{
  "d_model": 192,
  "activation": "reglu",
  "moe_layers": [0, 1, 2, 3, 4, 5, 6, 7, 8, 9, 10, 11],
  "router_score": "sigmoid",
  "balance_loss": 0.00232,
  "init_std_router": 0.0237,
  "batch_tokens": [32768, 65536, 131072, 262144]
}
Below are experts of layer 8 (counted from 0) of a mixture-of-experts language model. Rows are named router (the router's row for the expert), down (a neuron's output weights, with its number) and show model dimensions 0-95. Each number is 128 + 32 x the weight over its row's rms, rounded and kept within 0 to 255. Numbers have three digits each.
Before each expert's rows: "comes before" lists some tokens at least twice as common just after its tokens as in all text. This comes from a sample of Wikipedia text that the model never trained on. Tokens count by the router's weight.

# expert 3
comes before: "s", " of", ":", " and", " in", "ing"
router:099155159180209097141120096132170118139154106188154148140088132119107063082157131082172071147147139121142127092116089087059188159058176099141136147135059146109181059044133132104183111118139083135109137103111167125121146137141116077150110144157179066115122148131154144171056141137118110125
down17:105112128159177083126163151158138121101187105159110165119148113131123087142096192094109165173095113179134061090111160145131131145135169126145149136090114158148159065124186144217066136200106102169121109166115114119126111113163141112183094107101117080137108107054128127098104111087128158081
down18:088145148100084141136123101139116121159138130142128122129071131159128173095120127080148147151117110085079165128077103126140102042157172146141090115146186096103137161128102175170043118088124196076127100126084194175172100165119114141130167131109108084120095173075139162166106122137127102141
down19:192119190127113062104139092098091118132087173103101122087120148160115072089055148097147150187121148116121151108137131131093112113131078056123146091122089146157071145140134167125069117116100140120166074111137138123130136078122193069160129133132155110122085131101156184086073120084197158122
down20:159122092143073133116095142145076173168139173211098092111112137139113167185136121161114122107141108098122135136101062086146092093130086183082099122133128111039181171108153112149073123117138131130118136106172119163083124083087155174122098076123100074133152125136167125139048102161097180114
down21:140144085118158121145149100111126119068118111092117125131170175183072179136148124144114123116123174126122069189140166106103133175136148105141134078097137124140138080189105098172061156111137157091171137153153080151116150124116147121131079090126083096085120160049103134154093138123104173060
down22:150094079107112178176137122152159109176121146113144122130113132156145163163126123150142113110129155113106171134095112112139113136048136125125118099080136104079045171109206171163086111087132169170088156110195148112179188126174166170053162189119126156043086101115173107134180151109116093155
down23:111094113055142104181130100106134112073136115139091146081147172167082092122178185134105113116104152137151110064165091164141108130122115026162114149108123164086106118117159152194129148134153128169130122064119114133135127068105145168101114120081113116198117146137117122136124179123116134100
down24:166142139132080140061125109137123158125153129139110140102124152147184138178144107119078116109144151112135096171149121116132113137096126088110057134164121147071161130111166192120115133137156108162134178043104150111154154089167145137161092075118123117083123136085103109118108157112150108090
down25:144132175135131140157058149154136138124182036143152121085107095138200146047140137098115091138129109152148149148072146122177101164111126118182114059107141119115149117180149123114095137150123081148191135162101084120162133147153155080126113101099093120157129159125128144121152162135177102087

# expert 2
comes before: "\n", "-", " The", " S", "|", " A"
router:124154157159144087092165091148167142085164115184165100160122120085106078149083138127085092115091131118141141101115146132154153136098108107104135160067108154120104146123097057120138181115134132111053108092077139119112179066141150060102124090135237060130179154111196120115097096118152181136
down22:181097146138178165068094112071129154101160131111099179089144162149134174124143144100108107117098212098091112130126183069107184140108115092107052129167121119107036120056094125078104143170157138145135146070085132188123122082134147097125088073150104184160158129105094107123161137063126132129
down23:130127073139119190140056076147112088114081122114189177191138063183116094135131136150154070129116067104157080157143120087115137119157154162166171180121102153101167085086163138132089102159134137143157113123143105165080145165150113104159121158098096087142170121124129097160130146142111131094
down24:135157087160095143089107122080128143048173076188120122108095111128089132123132154149168154104152166143132029034082198092120149104104143095123108113138106109098101119146185114131184114102142136145134113139082126129087217140156157117164109126152109098149179107114094160112166142113173131106
down25:160180093131062073129175076115129175150177082138081142106130135128180144182138161138116119109179135159090125135102126116096123057132073062115168156074137118109120140182090148053136155134089163141119104114107137146129132167097097128130079067133059088170131092183162096193153117177130143134
down26:125134097137139169127169115133175141112113095133116112130091136159137143089107159116079130132075133115198106143059126168100064164187108112066110141131117144117157121140155131122139076105133170125131161115152148081146189164129075129096178141149141140094086166126089131112126147140175165070
down27:136147093109127104084170153133140095138131088135124026134103143126122152106115096137113146139119104126066103068116177057136130162054145089165136125150076133165131116117115129128085160112109165176067069119161128111142097144088132123131164135071119169136169111137113134140192107089093162166
down28:137151119103085130109104136182162100181096149149153095149163030141105120136142165076111134120142127116098142101202133098098166083092135194167123092138121182128060168128130126088167081108100131126121102183156136115107177071121129097140103128088234158089131099137117140124103083133070120114
down29:147135111130121122077080123108115146074143109162118124148118137080125082144122130099156136167119127090135111139131176121124162105143086115081076127128161147181127149127094132119150137131108077080152136166130137163196051118126123133143061138081142105137106109141102100129130086181066072131
down30:184106162138100180136094083108111086093138086142084133175171102124095143141187088136117088188112119125116144102089121097165142093087078109124127139131124096130161119131167133132086118121087140174125092094157133093063173103127150107162126129076064168160131078183081065134112165132159157157

# expert 5
comes before: " |", ".", ",", ")", ";", "–"
router:097130113164140082124156100148195161132118154129177117139102137113119123086097173063141149090088155162156184128116156077134113209067130110111167128109099194148114105080121160102151152133127084085150168130096130088134091140101047127139101084144127083113105166144156088167097055124084078130
down22:120122135155128083132193139135137115136112057109063170116142168153142175141155116157099100136163128136134145173106149057189134145105124096082149049190075101137131153071144114136125092089086140106148141133113140142174174167138171158132114076041132083084142167064113129097116139165151140176
down23:121114149177163127103157104145156131134104159083174099120175157119150190157143139106122135110091101198161151140066192162125102116159138097092117071139123116150136150157086074149097202143128151103145135094136105111153091141143197086130092065113119137159132135147128086161175171079146147166
down24:128117119131118144128105148142087138111143161167164117165075168131100135115089152158099161148163103120159165172143104124097098159190171092166153118126134102159112116099130159105133190143094170120146192114170092124158145093160062127134128094139148090175163177138100136162164110082147069084
down25:108123169108081160133149125061135114090080151113175130150069112160158137166130111120115114181134117067101139118115156140138151110126154120168131166106169093050196146161142083122118122117145188163142087101139145157114168088129136127134155135103151089128177079106127197131128146088084093156
down26:137147187140176079081158114114104211141178121120118138101091106137121168097103191104134128070103139215146137194151114125137147113137133156123106149171122120172102067120116080121108119121165126144155135091122146080131132146137134089093187160087091117181122104108124167146121147178107123097
down27:145144178149169099131094141140156108144144105150164119061187102101061081134123124151120090163135141106093191119148123114112150123161117167122131100126106157064110155195150115104188131086113078086123120144135118137104114109135141118187150039101136171109109140122113065155151097120123148181
down28:100143130148111104103136125121163109180119132089130086098087128116096118119149132092116110140089145109070094095155138170157114092121113174130163137126103141078143118092104082161143155156137184179160143077085130154115128119133105115112109182087136183084178148176106147116156136174107107162
down29:153093144172156131144128164107085088153139112137123083160206147099069143139101128186165093059122128172101127113173123123131151124079105202109076146120165142118144090126124134071090172117130082157136141113163149094139129132165147170155123140106183136127081108117142196115116093101101123148
down30:105104138140148112111115098097137179124157160139162107100134161130143102150142063142124142182126106053089150075109203128162140152141160143111112117126149163165154130168119139074180131118147103192144152200105116151171119137120152186173109055159088115067106146139131126043123154070171131099